{
  "d_model": 640,
  "d_expert": 192,
  "moe_layers": [0, 1, 2, 3, 4, 5, 6, 7, 8, 9, 10, 11, 12, 13],
  "lr_router": 0.000194,
  "n_kv_head": 5,
  "tie_embeddings": true,
  "init": "normal",
  "lr_mult_qkv": 0.7,
  "steps": 15080
}
Below are experts of layer 10 (counted from 0) of a mixture-of-experts language model. Rows are named router (the router's row for the expert), gate (a neuron's input weights, with its number), up (a neuron's input weights, with its number), down (a neuron's output weights, with its number) and show model dimensions 320-479. Each number is 128 + 32 x the weight over its row's rms, rounded and kept within 0 to 255. Numbers have three digits each.
After each expert's rows: "mostly gets" lists some tokens that are sent to it at least half of the time; "comes before" lists some tokens at least twice as common just after its tokens as in all text. This comes from a sample of Wikipedia text that the model never trained on. Tokens count by the router's weight.

# expert 7
router:130133144149189116117142159178105086058119153157081126148085089126162110160172184145079132101101109091152152142144094125112127043070081125134089141155106128141124095120135176102176105155098132102155132135102135142182120115153116173104133098250144123125143140129120160132092129099102169162141084171106122134118071138114168152133131108103100151186077093132118192163163156049120096135074133104158111136131123183152099144153133140156176126125064111081127153116139189111093109163111100
gate0:083113152100089152151192094131134091111100125094134138145109159129142158111112161167066127140062134113186135109130104107118161146118013106072129138204125105128136106167129141108122125165142099127130136117173133088072118114180098096092066158198141176097148142147130119132148146134134165101126158128126101085148159106151198165137194118174088098136156077138144148120118107104124116185146122137135139097125118178089124114143182122157142122104118075131140144167119105135083161140035128
up0:091115170131117077173074086148177098119088074158171103117133087127162098145137103102191139136118163112114129121144133128143187083128092126170122171151156115091128129109143060072140135125123174141169175135132149140155117110064098179131083142179146144126077115140059148132129139130139085135089115130130168158148143119120071130073138049177074141117048164119086096107165089111102121110108113173100091118142137196101111105069086123106124100136133120132169105105182126109162065156175093
down0:100082167148097166126111098140116142195126129106154148181141179107148155106086165072145128126125151194129151112094038135126161154179130111158215137120210146066170148130099123138134141144095149124159109128133102122113167097154109133144139102079184095200099128072070118133113131153051142129086135119114169121174137173135155178143155103089128050141131152102147122154140132124107129158109082152125112161095180150064133071189108092139102169138147106155165165146149134108147137099120096
mostly gets: "are ", "than ", "were ", "have ", "most ", "without "
comes before: "the ", "a ", "to ", "be ", "an ", "as "

# expert 9
router:144138158113105173107175143138104112063178169139049072111122092112131147129149161110111139099159147150147141130116161161098160069105125183163133137143105168110168139131151150155126143119108156083140143070128104125141123112133155153103123209208131102136112130104177129091138125120096077149121101167101142109136105134201136119153112122129173106161097144071113120144089176099115106105120072133175158102120145105179137114108130140096156168151097111146141123119161121091097146219163130
gate0:172132137159126110127095149141119187119176160189103081141146131157104163100138131128128133123088108102075080178085173136171161110129114120137133118115049146145154094092125191124153141160145114120129201135153117128091061122089094148136099073128150072139172150098157114137219135132103178155099111159087133152139127066100176142114097109081157105169103086098157137134059171121114126121120104100120050168099123096139138168105113119100102107145158164139125089173141115187150137096154126
up0:107124140118147134150172139128151130136106191110146130128103143107131101204125118155115179137130141202040100091155101101153131175103173097088076101136102110152160110130115165153103067158149123096152168168105182087191111145075162117111143097158133088181107072237126161061157125157111077079142102140125156140100114122111130113116138128076151166093181170105073127161109126124162070066139152162153083134099148153104127158172087129115081125116116169162160136137158114105112159142123099
down0:168166117137067082069135159123101156131134158161133105138138126100088160152124151083138056185106109100127089127147116130123128129101117159109128119144034098064156167131190092175142171088128138125136105138094076110097152136080093160164119150129133146049112109138120078129127116109150157092116104182157119168167139129153132137073141166118159103082040123144132095138140184098144133137118108107121098134176084183174130144171173165116120098159074122124102153147140079209153071152153088
mostly gets: "10 ", "20 ", "6 ", "11 ", "000 ", "7 "
comes before: "| ", "(", "|", "and ", "in ", "of "

# expert 8
router:094111191183140129142158022128146100116133078206077146120160143080170120150122158125107160136143076133155127070086172109073152086138156115108151116160126130108154104172113122098161123154138170114139149098113113125182158112143119113075138099203142116138102124152116091125121079131116142127129138192154173122135130127121206156139107113148155189107127111107183132152126112137110148136136160094138097072151100117183120120163125052206096088120076105127110177092146112117121192188178157
gate0:156161129155119095078159153123067105121169080157151136167130126143129118096212170109171112135127112183134090172107173079138148103068123123128072127145139142125078140128121189108107142106115114116106126130130071145136111169109144117115150104130155150111119085108122083139146098143162198065094136172130109121110175132101176157184182162151112109111099138107089080099084114140151075191136192115119151111135155076142103103148136046133102123128143161148137089163157143111132111140138167
up0:162104142128142175153181159181158149169182099093124125139103147143085124099126143165109113107081167134113143154131086165106146134139114117127094166092134139137117124110132103123131143177110114103115115133124075129118116153164147079127106100118138176096142190169151125105101184119103135130149064107141143136193107077121139145103128075170119108155123122076139166103083153121114154137111133112117206125148134146147167096060139119093113074142112096095137142071121153128089082128175131
down0:100092099151111157136145144067146106122127107097120110137065097080127078137107075098040107112092132137130173158136104122111143091123119145113173105135128171145149164071137085072139102081123184121184130123120158110152111121086180156157204126145074132111103094092128168097095174141117133118119136156116150137170100100135135087049115099132134157119132136116121101068111110132116139089132093144167175120186136194070124122147176133118115132160129100092130148118133162133173169145041119
mostly gets: "|", "==", ")", "== ", ".", "′"
comes before: "\n", "\n\n", "- ", ": ", "s ", "=="

# expert 3
router:179157189146172201155183144126121133140138104126113113150134134056148157142102122135131174142123108062164144149165156114049134101159158205126164118163160125106166103075102097185190121141132188105129140175140120160124140129116110149111142138119069060097134146095164081131170083150103114153191111161102099119127110123211177060177086079091141150199131176098117109147111128126161120127081041110206093092116106167149136093159153162127154146120116100116142132124128169117163164101142101
gate0:088159129157147160170120179185140133142151102118122131077158185076098096092145164101158090161158185122200154141164173125156092076093147171128176098162193142090082113106102057155115141163164130137123137071109079177084122159127130100152065132112075188146078192116096139132140102120140108098168113182103144151101100150101150074166105122160128144122139126089079177089192173125137123105052045089145116107096104147108143140152101114179168127146117131184062121146083171142192123089112126
up0:131140135129123164144150110129124145136100169123112086211105017128121148154086138182096094118103130149173157161155104067081159162098133113084142154096100135109171135170142168130136107122099127177072144152119142204081141137129148119170140100122159119101144150125147119131202120100135120167073186098100111195114127102111132099150168176140167140121133079104111123149078132142141111126145108148146147126149102094114096128074138163101081109129077152172133102094136143088173135144128100
down0:118167112142167129061155101125167122113132103148118125165172082146145148112195137142115115132154163092134113129119098098130116153101116146104120144138088126108177157150129144077159070075174099067151142091066065175072149091142132183089129104099128125094185139189164119110084174083091127130190085125113159112134111125112159130130118150115086148144123102117137106098127124163106108115131088191112136085165115075088129177203102231074156113080133153134116092176123107150095145171110111
mostly gets: "ing", "ers", "ay", "ation", "time", "season"
comes before: ", ", ". ", "\n", ".", ": ", "-"

# expert 2
router:141147161136139151158161123200085099140121080153165075155130139133223102211134241134109171119131120092127078128120089160107126110184092124109132099122111149139169092125075142105136125119069169121158121147159124164101115105177171135093062139144130112115117119155111109069120128113109074151146093175092155098123158174127168073143063087168088155141094132136128162130176123051117112090110082151122204143169151140148169115125133126138174204143119076110143103105202135103123128104119152
gate0:148169168120100047069127166081116157122125126176165084108145128156087170137146122132126165152170180121125146129164083131197169077115137068176126073182109177100134122128138134089161202136157164129101104102175128140126130155172106120127104125155167127096140171089161119078103189145152096095106066130159115117185151117087202096137173098177127095167176102100130127085181113148088092116147168100154136124120115168033129126173133133129075150145081113082095095110175189091092110141147160
up0:130143138129094118069077168176127163040157141170139082149160129155080152161180104065072125184139100113084189198166135089120117162119159122090136032103101139152107139151128165150102135116142159076115131122111114080154128156214122137151134151112144166111102120147158118180119071159120119107158114158186125099142086091145121108156152119144118174111119162230100105189027104126162145158167152126141110137128038139171131141176173142153142112103085142061124108189144140150084109134064129
down0:140079171129125087086113181163169130131158207080122118174129139141150097160118192156132152141105089116181105142079176114132105132122130163112099099123110100166138049188130144113103091086100122095141178145103152184145115104083146152112171171186060075149106131137146177120077113100139137109134124110124152194130198112202180108190162142170123128081111173132094151162123184150115166195080127121117160111139100120161074140062102137213168109132150163127113125162124090167167150058074110
mostly gets: "202", "201", "198", "199", "196", "200"
comes before: "| ", " ", "0 ", "|", "1", "0"

# expert 5
router:157147163146150153113158114145105118093143118114122102154083103098141091147138167115088255165101156123212136137112124122129104082141139128088196119112088128206181119154161144119134122137128153066160188093147122079171134130159113096162160203204129115125104145114127146107176158096077121179135107180147120100146140116148152098171114156112124148174074157069116127223127160095150174092107075127136153067169108068157110108178109126148083145138081043116099177159121138109099124140143087
gate0:154125128058160136125095146103144082114183130117100110096076104182113085089122120160189151149119157150185157117166089113147081136091162105127152123106111131140175119153164142090147050157068080123102175160060140124132094179189085157122166116085110131172104131171088135115118149134116107110097046140106108111127152173106144106139175159144098092156136118127121113152091115162087166066050106096138133141134112148113082162064175120121184083127098117118152126126128124118116133167150093
up0:161130089174167153142100124133091120126103152161148116123144108121132090081134180151115163127156094168104207119154108089156101085184104129119171138160098120096126118171139137102117047154109200101163025105083136081112106100113150183132069073046066088165146155202102117105087133142161105118159139178097100119119108128111106134173133139114110083184132145135113076142155195063160094140177181134139113084117138145095095143130184132170173085134090126138108139162140192093100095124150147
down0:114149110133149161163042116084109128049126153142137137103140164159102094113107156147130169148141142102108124121176128055154101043127178201110099096138167182145113119184168062079179146185150128110150130108129110145117106114145123110138116113153111094169142105128116192118122189200123162123142167090153077122158160083129106090143117112139149120120150116139126121170123191072105098126073174137128157150070132143120101051094138124129157153109102076133172071131158126087156164141047093
mostly gets: "He ", "he ", "who ", "she ", "John ", "She "
comes before: "of ", "and ", "(", "was ", "in ", "to "